From a checkpoint of a small mixture-of-experts model trained on Wikipedia: 176 dReLU neurons an expert.
Below are experts of layer 8 (counted from 0) of a mixture-of-experts language model. Rows are named router (the router's row for the expert), gate (a neuron's input weights, with its number), up (a neuron's input weights, with its number), down (a neuron's output weights, with its number) and show model dimensions 224-335. Each number is 128 + 24 x the weight over its row's rms, rounded and kept within 0 to 255.
After each expert's rows: a language model's description of what the expert responds to; "gets" lists some tokens that make up at least twice as much of what it gets as of all text. This comes from a sample of Wikipedia text that the model never trained on. Tokens count by the router's weight.

# expert 2
router [131 153 109 125 104 127  85 104 120 123 120 140 109 152 116 124 121 139 160 115 151 136 163 110 151 143  96 108 143 112 115 127 129 100 114 142 109  84 157 156 144 135 144 106 125 124 143 130 133 106 127 118 140  89 156 171 140 149 126 156  99 170 161 161 127 142 100 169  83 155  88 129 147 122 145 141 108 149 156 109 126 122 137 101 114 172 157 104 101 113 146 147 157 156  76 134 146 101 113 128 106 155 125 128 139 129 110 140 125 138 129 117]
gate0 [160 104 119 145 132 168 108 160 131 131 177 139 144 156 133 131 130 169 115 122 137 141 144  98 162 136 122 101 141 110  94 186 164 125 161 125 134 129 135 136 120 124 114 138 150 105 145 113 101 131 116 157 120 117 153 100 126 161 104 144  63 127 120 128 116 161 148 141 166 114 119  82 138 119  86 146 142 155 144 129 157 101  84 114 122  83 123 141 127 124 106 133 137  92 104  77 150 138  96 144 146 146 175 117 138  92 100  87 118 125 139  77]
up0 [144 138 125 165 115 102 137 126 124 126 122 122 104 116 131 112 135  92 115 149 136 111 138 110 123 102 115 150 151 113 150 123 154 150 147 121 157  73 166  98 148 160 131 123 108  95 138 124 153 136 140 108 134 119 141 122  97  93 127 105  73 160 101 127 130 126 109 135 110 122 129  92 141 147  83 134 152 136 125 110 107 111 138 168 148 174 128 207 156 127 174 165  97 142 137 112 155 107 149 123 108 109 133 109 134 105 105 176 151 127  98 143]
down0 [151 147 113 110 109 111 124 180 141 157 124 130 127 125 130 133 151 157 129 150  89 164 128  93 156 138 122 124 109 147 138 143 151 166 177 104 138 110 104 158 106 104 124 103 168 134 142 139 178  94 158  77  89 136 110 152 157  97 153 121 142 152 146 129 143 143 133 130 149 129 103 137 136 154 116 117 144 164 139 111 122 136 112 135 116 103 133 151 164 113 119 108 124 120 157 116 166 179 130 109 126 149 120 143 119  63 159 127  73 137 104  47]
Description: Capital initial letters, abbreviation periods and surname pieces in names and lists, such as C., St, Dr, Jr, Voge-ls-ong.
gets: ".", " C", "s", " St", " R", " S"

# expert 24
router [139 127 105 122 104  78 158 125 133 108 106  96 103 142 170 120 144 127 156 108 190 122 162 144 124 150 146 120 149 145 101 141 134 110 142 131 129 143 115 136 158 120 130 105 149 146 163 135 144 170 139 119 158 136 141 117  85 140  98 150 114 138 123 124 120 142 123 160 137  95 121 160  98 142 170 126 139 149 132 120 176 113  99 151 125 149 112 120 132 114 148 142 157 151 101 146 143 136 116 142  98 149 149 113 139 105 142 109 122 133 115 101]
gate0 [175 122 114  59 124 126 157 126 141 153 147 136 116 118 125 178 107  94 158 140 128 131  94 103 120 115  91 124 105 119 108 105 130 119 143 128 119  81 102  85 107 144 123 144 135 150 106 155 145 136 127  90 161 126 140 132 148 114 130  93 122 153 154 105 139 163 120 151 147 131 144 128 128 119 113 111 128 165 105 122 156 116 149 158 140 148 126 178 120 173  84 182 108  85 141 109 159 148 120 159 145 111 155 126 128 134 152 141 106 110 136  81]
up0 [126 124 116 136 118 131  68 125 143 109  87  90  94 112 146 137 151 145 120 141 150  88  76 109 140  90 111 179  96 140 160  98 106 145 145 126  84 131 119 116 135 125 135 102 160 115 145 142 108 105  95 140 111 121 128 153 120 113 121  92 122 110 153 130 178 131 144 119 110 132  77 130 127  96 135  81 108 159  56 143 199  94  94 130 127 126 121 156 119 146 134 122 125 115 161 104 138 134 152 125 127 112 118 144 133 140 117 162 149 140 114 128]
down0 [122 150 154 138 133 151  95 116 134 149 101  97 131 127 150 106 143 112 186 172 129 131 160  72 125 167 143 116 146 130 123 121 133 101 153 153 151 116 130 188 132 132 119 122 145 121 133 124 139 131 153 129 129 129  59  94 147 119 114 124 161 147 117 142 138  94 136 164 134 149 159 148 129 177 111 127 140 124 110 115 126 132 112 104 139 109 151 144  91  78 148 130 162 150 137 132 156 123  99 147 107 150 133 157 137 135 112 128 116 144 134 126]
Description: Numerals, years, opening brackets, en dashes, decimal points and currency signs in tables, chemistry names and measurements, like 17-90s, (9.8).
gets: "–", ".", "19", " (", "{", " 18"

# expert 10
router [126 103 101  90 107 124 128  94 147  95 115 109  80 142 124 124 130 130 111 137 142 127 139 142 115 156 132 144 110  91  97 143 128  88 116 155 105 117 128 125 138 153 134 133 134 123 140 138 143 115 136  77 168 104 145 138 125 162 107 136 144 154 108 107 166 111 140 121 125 155 129 159 114 126 119 109 147 157 141  72 148 124 131 124 145 126 144  98 143 116 116 134 127 153  89 133 104  90 123  94  78 121 135  93 184 119  84 138 108 109 123 105]
gate0 [134 117 106 120 152 131 132 115 106  93  91 144 134  99 127 113 151 139 160 150 117 157 138 157 129 124 133 102 153 104 188 109 127 163 125 121  79 172 136 138 126 121 140 121 146 151 118 113 166 111 124 144 101 127 133 133  97  92 164  98 157 126 155 110  86 126 126 102 129 101 111 138 192 127 193 180 117 134 152 194 155 128 134 151  89 135 151 113 105 129 134  66 141 153  93 163 148 178 140 121 167 133 143 132 116 142 133 138 130 133 136 106]
up0 [138 126 172 121 126  91 160 162 153 126 107 171 168 117 146 149 161 112 122 162 155 139 119 146 116 117 127 144 114 111 159 175  94 160 124 127 140 110  88 149 132 127  85 165 146 129 132 150 147 142 130 134 148 148 107 134 114 108 139 116 118 106 121 125 119 125 107 129 112 112 144  96 165 133 155 151 128 130 158 131 139 127 152 101 133 163 147 131 126 150 132 129 131 123 132 122 134 129  80 120 122 216 103 120  76 115 139 131  99 101 138 135]
down0 [105 187  97 171 152 110 157 181 110 143 108 124 172 129 108 129 134 172 130 160 157 116 120 103 123 127 122 126 121 122 174 148 124 138 144 117 101 101 102 127 150 127 108 103 177 147 115 125 107 110 104 109 125 111 153  85 116  89 116 162 104  85 100 175  81  65  80 167 129 113 139 136 140 123 152 102 138 100 132  91 147 114 104 138 106 115 126  99 160 145 120 148 117 124 114 104 138 103 142  97 165 163 107 131 155 138 146 151 131 126 137 119]
Description: Heads of noun phrases, often plural endings or institutional nouns after the or United: States, series, members, department, -ers.
gets: "s", "ers", " States", "er", " team", " series"

# expert 37
router [184  72 115  73  75 141 182 150 128 155 137  91 146 116 129 176 112 125 110 123 165 104 123 116  79 107 109 125 110 140  93 146 137 119 107 113 139 112 142 124 163 117 114 103 152 134 157 154 134 153 139 108 136 148 162 158 129 166 125 159 134 147 138 128 136  98 137 105 113 149 133 132  87 124 127 148 158 145 138 119 127 131 136 145 130 105 115 142 132 139  90 138 151 161  89 114 101  98 122 111 103 125 120  98 142  94  90 143 106 108 150 105]
gate0 [109 112 109  96 121 141 154 104 104 162 140 132 132 155 117  97 136 121 139 121 147 126 115 149 118 112 117 121 134 127 115 136  94 152 129 131 108 102 151 106  92 148 150 131 105  89 183 118 146 116 112 168 167 110 159 128 134 108 148 154 158 146 147 100 138 144  75 105 136 120 144 140 148 126 111  98  85 115 143 124  87 142 159 135 110 142 119  80 132 130 108 116 130 133 172 129 114  99 116 118 108 139 133 132 139  85 121 139 129 114 146 133]
up0 [118 129 138 152 157 123  87 153 153 105 132 120 146 106 135 118 141 120 153 120 127 139  95 170 148 116  65 139 116 186 164 128  86 126 141 150 151 131 121 114 121 116 127 147  93 110 135 100 116 120 122 159 137 118  89 110 107 121 113 105 133 129 141 156 105 145 145 170 170 119 160 120  89 106 136 121 140  98 100 143 101 168 173 116 122 173  90 110 111 130  89 114 101 114 130 145  93 132 139 110 101 155 120 101 133 125 108  57 132 145 140 122]
down0 [144  91  99  96 121 113 117 123 142 131  76 134 147 128 164 118 164 121 116 115 140 132 126 127 145 179 120 106 145 164 112 141 129 127 133 127 147  89 158 112 165 138 102 120 122 166 142  98 151 150 143 143 132 100 145 132 134 137 141 141 163 167 146 173  86 118 140 119 111  78 121 136 143 113 126 134 131 142 125 153 106  90 145 139  98 146 130 158 134 119 119 130 125 160 113 148 136  83 127 159 149  92  97 165 128 139 157 124 152 121 110 133]
Description: Country, state and city names like York, California, England, Germany, and word-final endings such as -ing, -wood, -ton.
gets: "ing", " York", "y", " City", "wood", " County"

# expert 17
router [104 103 116 107 131 124 190 160 136 171 146  88 136 143 115 135 123 145 139 148 125 143 165 147 143 136 148 127 108 114  85 163 138 125 106 129 120 132 142 144 156 142  91 172 130 158 167 149 197 144 147  94 156 130 125 156  91 139  84 138 141 149  98 139 150 119 108 175 128 135 128 134 144 139 146 130 140 154 114 118 129 133  74 130 164 131 110 107 153 102 146 150 130 128  92 150  93 105  92 140 127 127 133 132 197 104 108 133 152 116  97 140]
gate0 [121 129 120 116 162 167 124 136 160 152 157 140 112 117 132 127 154 129 136 104 130 171 138 121 165 147 119 145 156  96 130 152  94 111  78 119 147 117 122 102  98 141 128  90 117 107 127 142  90 160 134 129  90 112 133 118 160 184 121 121 180 110 124 136 159 125 113 112 127  77 129 119 119  90 113 139 118 111 134 142 114 113 128 129 144 124 133 106 131 128 115 180 151  87 116 153  78 105 137 156 139 168 145 144  95 138 140 116 174 133 162 151]
up0 [110  61 105 110 102 117 171  63 123 151 135 139 121  85 121 118 122  79 135 132 148 136 109 162 101 131  62 165 152 153 122 131 104  99 121 146  84 142 122  83 109 134 115 170 116 154 137 123 139 111 124  81 122 155 144 124 152 127 142 125 123 127 124  96 141 128 152 134  97 125 111 121 154 146 106 144 150 138 134 132 110 121 131  97 123 159 131  98 104 128 126 114 154 111 124 180 144 126 146 134 181 137 124 174 125 158 112 119 107 138 141 128]
down0 [121  88 132 150 153 123 122 151 117 130  94  93 111 146 152 117 131 119 133  87 122  76 121 150 133 150  94  88 148 128 112 129  84 103  91 121 110 157 157 108  88 112 135 143  96 129 155 165 163 176 127 133 103 146  87 144 100 120 126 109 110 120 121  70 189 155 137 102  85 146 108 148 167 120 137 122 140  99 128 130 115 141 112 126 101 125 134 133  89  93 119 120  92 108  98 122  90 134 155 120 115 155 134 113 132 117 139 150 113 102 144 165]
Description: The prepositions in, of, for and during, plus first words of proper names like New, United, North, National (New York, League of).
gets: " in", " of", " In", "In", " New", " for"

# expert 22
router [132 135 144 113 106 148 165 102 107 125 146  84 131 105 135 103 133  97 134 135 113 158 111 130  95 130 150 124 138 109  99 158 135  79  70 125 140 151 124 154 143 135 158 123 132 131 129 149 127 120 113 122 144  93 140  85 119 143 113 127 124 173 107 144 147 154 129 150 123 150 169 173 118 150 136 113 159 155 152 116 124 148 103 120 151 132 152 112 123 103 106 130 143 164  90 140  95 127 102 147 145 157 137 124 163  82 131  90  99 119 153 126]
gate0 [138 154 154  90 102 138  85  96 128 102 111 137  90 125  95 177 146  83 137 199  93 166  91 144  96 103 184  99 122 131 125 153 113 123 111 104 145 100  91 147 110 137 112 130 156  88 152 122  93 152 132 101 155 121 134 113 107 161 134 124 129 136  92  91  77 133 144 119 129  99 100 131 127 116 187 107 120 118 146 133 116 143 109 136 124 128 129 134 131 121 114 131 147  76 135 110 136 101 120 123 111 109 127 141 126 130 153 160 162 104  99 120]
up0 [124 112 114 103  85 110 127 109 137 166 113  98 103 129 105 120 183 118 155 164 157 121 143 113 135 114 143 143 156 145 156 104 137 112 131  91 180 136 117 147 145  96 110 104 136  99 126 138 116 174 123 114 144  90 115 175 140 134 122  95 145 132 129 127 110 160 152 116 139 114 119  87 115 101 145 142 106 137 136  88 135 143 125 124 136 120 134 132  93 146 131 123 116  99 141 150 147 121 129 130 102 105 144 160 130  70 170 120 100 143 104 152]
down0 [118 129 126 137 114 157 109 105 142 135 134 134 118 107 123 105 144 121  62 158 111 146 152 130  97 116 170 175 131 125  90 122 148 152 131  99 131 123 123 112 147 103  98 173 158 120 128 122 114 141 116 182 133 128 142 115 168 116 123  87 143 127 144 138 134 119 157 170 112 142 139 136 168 141 135 104 129 136 115 168 116 139 131 163 125 107 125 154 124 148 111 131 180 137 124 139 113 115 128 157 131 158 132 123 153 118 154 131 165 135  98  70]
Description: Closing parentheses and quotes plus phrase-ending nouns or suffixes, such as album, research, life, -ation, -ity.
gets: ")", "\"", "s", "ment", "ation", " album"

# expert 31
router [169  63 114 105  50  95 148 142 121 166 130  65 166 171 120 125 135 137 144 140 154 157 140 112 163 120 102 105 130 115 160 181 137 117 115 137 102 110 154 152 125 132 144 115 114 141 137 152 142 162 122 131 137 121 145 153  75 159 145 120 147 148 133 110 140 117 147 133  97 142 153 149 119 153 145  73 145 159 154  83 126 145 105  99 167 112 144 114 142 127 143 133 126 175  77 159 122 144 117 125 130 130 114 111 162 167 104  82 109 118  93 106]
gate0 [122 103 135 143 125 124 130 125 117 178 111  99  95  91 157 152 170 115 146 146 155 119  92 125 122 154 112 162 169 112 104 157 139 108  78 154  79 116 136 116  75 104 126 103 159 121  80 140 133  97 172 132 147  82 113  98 114 169 156 168 147 165 110 146 174 149 101 167 147 140  99 132 149 112 123 116 178 140 121 154 139 110 127  99 127 161 130 135 106 128  87 179 133 127 110 121 131 107 130 143 123 150 159 138 121 162 113  67  98 105 127 126]
up0 [129 113  89 121  65 125 129 134 123 144 131 107 139  96 141 116 149 134 104 106 155 140 149 112 104 146 143 206 100 120  82 148 137 134 110 129 120 163 139 110 170 149  98 113 147 135 113 122 139 129 117 128  94  77 137 178 126 178 164 108 151  99 109 166 100 127 107 140 152 147 143  94 130 139 110 161 104 144 164 124 127 136 115 127 104 168 145 114 119 174 145 172 141 204 141 149 132 113 135 116 125 155 136 130 155 117 148 125  91 155 147 116]
down0 [ 68 188 126 136 137 114 106 121 139 164 111 101 116 136 114 135 112 147 158 118 143 146 135 150 122 143 124 146 130  93 198 134 139 135  71 158 154 133 133 120 136 164 125 133 127 139  95 163 116 121 122  86  97 111 122 146 111 137 119 163 120 146 138  94 100 120 137 121 109 159  79 162 175 100 108  91 132 143  91 108 153 119 141 163 151 112 117 114 119 136 167 145 143 109 141 156 142 126 132 164 110 136 116 144 171 146 114 112 126 137 119 133]
Description: Opening parentheses before details, common given names after a pipe, colon or by, such as David, Tom, and acronym starts like CS.
gets: " (", "H", " E", " John", "E", " Al"

# expert 7
router [129 111 150 102 122 121 151  99 139 150 121 111 132 157 125 130 101 127 136 133 156 150  97 138 142 177 107 144 125  95 115 113 119 105 128 120  93 135 154 139 151 111 146 145  89 134 169 129 139 163 111 109 156 102 155 134  98 122 130 118 121 118 117 170 131 111 146 138 142 165 146 120 117 161 195  99 129 178 141 104 128 174 111 127 159 125 113  87 149 134 191 126 121 163 113 167 160 127 123 101 111 154  96  97 154  96 106 146 124 120 117 142]
gate0 [122  71 108 148 160 111 134 139 138 161 151 146 161 126 135  93 133 153  96 158 115 159  66 161 127 140 149 104  95 129 161 135 174 127 113 160 116 114 121 176 115  96 103 121 132 142 144 128 119  99 123  89  81 107 167 131 162 113  84 133 134 120 133 119  76 118 148 124 131 153 179 130 136 121 127 121 131 102 143 108 122 134 136 131  96 134 124 129 106 119 158 119  86 151 154 107 122 171 115 137 135 126 150 142 115 148 131 121 158 125 110  94]
up0 [132 146  98 129 124 131 124 156 129 149 161  97 132 166 169 134 131  57 103 109 126 161  90 123 143 156  97 127 146 128 146 140 113 118 109 117 122  86 157 124 144 111 107 145 130 107 116 102 106 124  82 105 110 113 122 157 119 134 148 126 172 123 100 119 129 127  93 145 182 141 132 121 161 133 142  99 132 116 126 114 134 106 174  97 152 152 135 108 109  92 113 135 101 122 113  97 160 135  93 116 142 129 152 134 132 154 122 101 121 124 206 128]
down0 [127 137 129 132 153  81  98 125 101  88 126 142 148  90 141 132 121 112 121 109 115 136  59 129  84 126 149 146 125  98 136 191 132 115  99 129 104 144 116 159  86 101 111 143 133 119 114 152  94 114 122 162 119 154 126 150 116 105 129  93 161 134 141 153 134 149  86 126 104 172 160  83 144 116 136 115 156 144 143  79  98 118 142  87 172 125 122 127 143 127 118 186 147 132 129  97 147 125 126 135 122 154  90  50 134 103 121  93 129 106 149 139]
Description: Syllables ending in a vowel inside foreign names, often Indian, Japanese or Latin, such as -ia, -na, -aga; also film, Japan, India.
gets: "a", "i", "o", "ia", "u", " film"

# expert 35
router [120 142 122  73 110  93 136 108 100 153 164 141 143 157 137 141 121 132 133 123 158 151 116 172 113 154 122  98 135 138 102 117 152  98 110 108 155 137 117 162 121 117 154 128 174 127 134  93 125 136 149 107 166 119 158 106  85 142 126 132 127 151 123 142 146 127 120 138  88  92 145 168 102 158 114 131 141 139 146  95 141 113 121 107 147  84 119 135 149 154 153 133 152 174  90 185 127 119 168 145 128 142 144 110 167  94  97 138 144 122 116 133]
gate0 [113 123 126 155 143 113 101 129 135 172 116 134 138 144 140 105 142 127 129 142 113 165 130 148 137 122 148 122 106 157 129 121 154 139 137 139 111 142 155 100 115  90 125  95 132 143 124 153  79 140 111 114  93  92 124  75 117 152 148 127 120 135 139  82 121  84 119 124 137 161 121 166  88 101 102 132 153 106  80 166 156 146 116 161 127 116 140 130 134 112 118 135 141 114 109 124 100 123 142 113 147 155 131 133 134  93 147 115 141 148 149 124]
up0 [114 144 116 119 114 130 152 145 146 136  87 123 107 186 160 124 101 112 103 154 135 139 128 169  92 119  99 101 121 106 116 162 166 114 146 149 133 112 128 154 109 168  93 125  91 101 145 118 116 136 116  95 119 128 138  99 151 145 126 174  99 169 117  82 153  77 135 148 138 101  90 148 139 118 124 121 110  64 159 131 143  85 138 143 127 119 155 114 172  98  61 106 114 123  76  81 137 120  84 163 128 148 129 152 118 117 103 112 156 150 134 173]
down0 [139 130 138 144 167 118  86 151 160 162 131 191 126 147 135  87 130 165 134 128  85 114 121 126 137 152 159 111 151 120 122 170  89 116 127 112 186 133  85 112 101 141 123  98 130 101 112 130 109 138 136 147 146 148 189  99 127 118 104 126 100 108 129 120 159 120 160 152 137 167 155 115 125  86  83  92  99 119  71  98 120 119 134 199 119 125 155 136 157 119 121 134 155 159 138  98 112 101 153 119 114  75 131 133 140 135 140 160 120 103 164 113]
Description: Hyphens opening list lines, colons after infobox labels like Style: or Weight:, bullets, and first bytes of Hebrew, Greek or Cyrillic characters.
gets: "-", ":", " |", " –", " -", ";"

# expert 16
router [132  86 146 100 145 124 120 125 127 121  96 103 115 114 133 146 142 124 130 140 149 150 127 156 135 135 121 136 146 137 107 151 143  89 129 108 135 118 143 135 149 109 131  93 138 139 134 150 117 147 145 113 157 134 140  93 125 161 119 138 143 133 102 115 136 172  92 153 123 149 124 104 117 139 171 118 147 174 126 137 181 105 130 137 128 106 123 113 155  86 126 142 152 147 135 151 100  75 128 136 162 122 115 107 152 120 131 107 103 103 133  98]
gate0 [128 133 150 139  95 103 117 115  75 122  74 129 120 103 127 103 142  67  97 100  90 105 108 123 115 117 130 143 152 157 138 117 137 110 105 131 114 150 111 167 109 134 127 122 116 133 124 105 103 128  86 133 115 156 120 142 137 147  86 123  90 105 165 109 144 100 161 144 137 169 110  88 100 110 154 138 111 129 164 121 127 119 115  81 138 127 138 142 137 152 162  93 135 131 147 102 122 110 131 137 134 135 152 107 141 120 198 109 126 156 109 129]
up0 [132  95 102 108 123 106 138  88  91 129 160 140 173 104 146 117 123  96 144 102 127  88 118 153 128  93 163 114 162 109 108  84  97  86 147 145 121 157 118 174  90 123 112 178 133 134 108 127  89 185  94 120 118 127 107 107  95 139 157 128 166 140 116 114 174 120 134 105 119 127 114 120 114 135  98 138 110  79  90 138 131 165 145  95 146 125 102 128 140 142  94 124 134 147 174 137 146 164 103 127  96 103 179 111 118 119 131 136 120 172  81  70]
down0 [110 163 164 145 155 133 131 130 146 122 131 156 146 140 131 134 137 180  97 148 126 148 124  92 143 119 143 149 108  99 123 165 157 168 147 120 129 130 160 110 130 131  84 101 111 116 120 107 132 115  73 147 127 164 113 163 121 135 148  97 102 168 136 115 123 129 115 159 122 119  98 136 125 141 135 130 118  98 115 136 119 140  98 126 127 177 126 134 133 126 118 132 121  95 144 130 134 117 117  65  95 140 136 152 183  97 125 161 139  76 124 131]
Description: Nouns and word-final suffixes closing a phrase before a comma or preposition, such as metres, husband, road, -ally, -ed.
gets: " or", "ly", "ed", "d", " years", " m"

# expert 19
router [127 104 136 117 117 110 198 156 106 126 134 126 123 133 128 159 146 130 155 125 136 133 112 132 154 160 148 136 125 119  79 133 165 132 104 158 155 134 139 141 138 132 172 119  87 147 166 128 128 150 138 114 135 114 128 125 110 149 124 137  95 177 136 132 150 137 125 146 117 170 133 137 127 156 151 113 148 136 161 153 157 149 138 134 117  82 170 103 126  71 129 111 139 166 102 138  92  94 129 144 131 163 129 119 166  75 111 129 133 133 134 111]
gate0 [144 110 199 128 132 103 131 103  73 124 136 110 115 133 140 125 142 136 158 112 122 112 122 142  99 153 131 118 138 100 141 105 107 143 119 148 123 137 167 133 141 147 157 154 174 124 144 124 118  76 137 115 153 175 121 146 101 157 156  97  92  96 105 112 150 128 176 154 108 120 105  88 114 139 126 128 118 146  86 113 135 161 139 121 114 143 139 105 133 140 157 134 134 128 117 103 115 127 133  71 146 127 149  95 117  91 133 153 143  84 118 106]
up0 [145 152 106 154 118 152  93 111  99 109 108 136  95  97 150  77 142 138 137 156 165  96 137 187 143 113  94 103 117 143 115 128 129 141 153 133 115 125 159 132 179 113 132 148 111 114 125  86 153 115 141 139 130 101 118 144 133 111 128 126  81 134 130 123 142  97 145  95 111 127 114 124 151 127 103 160 150 130 140 155 113 137 164 141  88 113 145 128 132 120 128 110 107  96  58 161 106 144 118 151 136 140 130 134 141 132 125 156 160 114 142 161]
down0 [127 177 115  91 144 132 108 101 143 139 116 214 117 138 132 146 155 112 117 173 113 178 153  94 148 131 128 105 100 151 123 141 123 126 166 130 140 140 120 106 108 147 109 133 112  99 128 146 170 169 139 138 132 136 118 137 154  99 118 148 175 165 121  92 135 105 138  75 149 120 118 136 129 126 124 133 130 107 101 132 115 122 101 159  79 115 107 169  92 129  83 147 138 158 130 119 110 139 143 148 139 142 137 155 159 131 136 132 145 158 142 150]
Description: Number and quantity words like two, several, many, some, plus adjective suffixes such as -ic, -ical, -ive in descriptive prose.
gets: "al", " two", " all", " other", "ic", " three"

# expert 27
router [174 117  75 105  97 117 185 122 124 132 115 131 105 146  98 139  84 157 148  96  99 179 148 151 135 129 144 104 151 158  97 136 118 111 137 115 118 151 186 141 158  98 137 106 121 135 163 143 165 130 147 130 156 152 113 130  84 135 108 127 124 156  92 130 120 115 122 189 148 138 113 149 111 146 119  94 159 154 118  65 142 162 116 103 150 124 122 110 121 115 118 126 104 169  64 176 159  67 137 130 156 160 140 104 143 115 111 100 118 126 132 132]
gate0 [100 139 143 114  98 131 127 124 148 137 114  94  80 130 123 145 105 122 145 128 143 127 147  79 155 125 168 114 173 127 158 120  98 173  98  93 103 140 125 138 136 160 123 127 129 184 128 130 115 106 133 116 162 142 155 133 100 120 113 161 154 116 144 152 109 175 151 136 155 125 152 151 117 104 138 118 113 115 117  92 130 154 175 113 146 102 176 126  70 105  74 103 149 171  77 128 121 154 112 153 160 162 120 153  92 107 134 110 132 174  96 118]
up0 [121 100  84 114 125 165 136 139 114 137 165 123 125 118 105 144 134 113 142 131 160 100 113 108 164 122 129 124 121 154 126 115 135 108 142 152 114 153 178 183 112  66 134 154 106 139 133 116 178 146 128 134 147 120 115  92 131 132 157 114 165 126 148 171 106 144 140 107 109  98 119 152 133 128 172 117 117 161 135 105 120 126 130 145 136  93 136 130 115 105 110  79 125  93 132 127  96 118 152 134 124 128 115 102 162  84 138 110 122 101 117 155]
down0 [150 172 119 136 175 163 109 131 124 108 112 143 162  65 111 155  79 131 127 152 172 105 111 135  92 129  55 123 156 116  95 112 139 156 135 106 124 147 144 139  79 203 153 150 159  94 148 126 142 141 116 102 143 152 140 142 122 118 121 124 148 119  97  95 138 115 135 129 109 105 121 112  91 152 124 118  93 160 116 118 109 115 136 109 128 149 111 154 123  99 119 172  77 134 108 167 118 144 133 143 136 159 117 103  67 138 163 102 115 109 177 159]
Description: Subject pronouns he and she starting clauses, the first piece of surnames after a first name, such as Carn(ey), and University, College.
gets: " he", " He", " University", " she", " She", " Bl"

# expert 23
router [161 100 107 110  86 104 121 145 134 151 105 144 129 150 137 133 106 111 135 148 130 170 134 111 140 129 134 118 113 123  35 139 132 123 156 120  89 128 153 117 123 110 140 111  92 109 168 159 176 102 109 113 151 135 140 139  88 130 121 153 174 149  91 115 137 162 125 147 145 137 165 131 132 172 160 125 116 190 139 133 149 172 124 144 154 132 123 108 142 136 157 152 124 168  71 184 139 116 133 121 147 174 143 102 153 108 118 106  98 117 144 112]
gate0 [132 124 114  84 140 116 150 128 144 128  94 178 126 101 138  67 123 127 100  96 117 108 152 127 113 119 141 121 112 117 149 130 142 120 120 139  98 148 160 136 194 109 149  92  97 123 169 132 109 106 126 104 123 122 122 179 145 115 161 142 143 175 154 145 148 136 166 176 152 127 152 140 132 170 113 129 138 145 111 146 133 111 163 106 128 140  94 136  94 112 135 144  91 130 117  94  97 114 134 119 105 125 140 125 101 135 116 105 148 143 159 148]
up0 [148  96 124 147 116 124 126 150 115 134 134 139 112 136 158 147 115 125 127 112 106 116 126 138 139  95 115 101 110 101 143 120 144 131 120 111 132 119 131 187 135 114  95 125 152 127 144 228 139 163  87 144 108 111 155 170 162 116 102 113 141  93 123 129 139 139 124 107  90 161 153  85 128 108 123 129 104  99 178  96  98 122 152 110 188 108 123 137 113 135 151 114 137 125 120 169 163 133 110 111 124  98 126 175 105 119 130 126 157  93 163 108]
down0 [ 99  91 114 141 132 106 110 154 105 145 128 139 130 138 136 125 105 123 136 102 171 124 138 153 134 131 131 105 118 101 107 109 158 118 114 148 137  83  96 117  94 153 109 139 104 136  89 132  88  91  68 143 117 125 119  75 179  76 117  87 137 172 126 153 129 125  94 132 161 104  74 110 124 109 124 131 109 145 110 166 110 117 137  96 138 120 138 136 114 144 130 120 129 119 131 149 131 172 151 124 150 172 149 113 153 103 138 123  89 113  94 163]
Description: Middle or final syllables of European and other personal names, such as Ál(var)ez, Ć(ur)ković, Gi(org)ione, plus first names like William, Paul.
gets: "r", "n", "an", "z", "v", "l"

# expert 28
router [151 126 120 107 141 138 136 132 124 133 140 117 100 115 127 136 108 111 105 126 107 132 142  94  96 130 155 143 138 117 104 145 141 124 112 148 119 125 127 119 117 117 149 111 171 111 150 160 149 154 115 122 164 118 163 156  71 158 112 133 120 125  93 104 143 133 108 115 106 145 127 156 129 144 130 111 131 169 143 101 127 151 144 143 132 132 143 112 147 142 152 135 150 145 127 169 142 108 136 138  93 156 114 131 141 137 136  85 145 142 165 134]
gate0 [123 103 136 165 125 135 102  94 111 161 153 161 138 109  87 149 111 105 122 106 108 111 100 145 125 124  85 116 131 111 162 163 132 153 126 158 176 131 106  75 125 138 136  95  86 123 120 155 131 123 177 141 178 162 160 168  90 123 125 119 128 157 132 124  96 124 154 111 112 122 174 125 126  93 191  92 133 123 124 132 126 143 112  88 151 112 104 134 117  88 122 117 124 105 134 129  93 124 115 109 161 125  93 130 156 132 106 117 121 102 117 146]
up0 [152 139 120 125 169 157 142  85 100 184 180 150 153 125  82 148 117 130 141 140 167 109 123 114 140  98  91 127 106 132 149 146 121 133 126 153 139 156 143 150 135 149 142 106 114 209 125 125 125 110 124 105 140 119 159 165 191 108 129 118 128 142 118 108 113  97 140 108 113 146 132 125 136  75 128 112 148 136 139 142 117 115 113 160 108 124 136 110 101 105 119  86 119 117 117 158 119 107 109 107 167 140 103  95 126  93 126  78 114 112 125  96]
down0 [101 139 116 124 115 114 143 114 139 110 114 126 134  93 148 116 101 154 156 132 114 110 109 186 113 144 136  85 144 162 114 141 143 164  52 151 132 151 121  80 106 141  88  78 118 129 128 152 171  96 169 140 113 115 144 149 114 148 128 112  85 168 127 168  73 112 150 144  86 139 121 156 164 115 163 187 130 159 103 150  98 167  94 166 153 170 100 143  82 106 148  88 105 106 116  99 101 118 135 136 134  95 124 148  99 112 117 107 118 135 107 112]
Description: Periods ending sentences or abbreviations, and equals signs in section heading markup such as ==Features==.
gets: ".", "=", " =", "\"", " .", "”"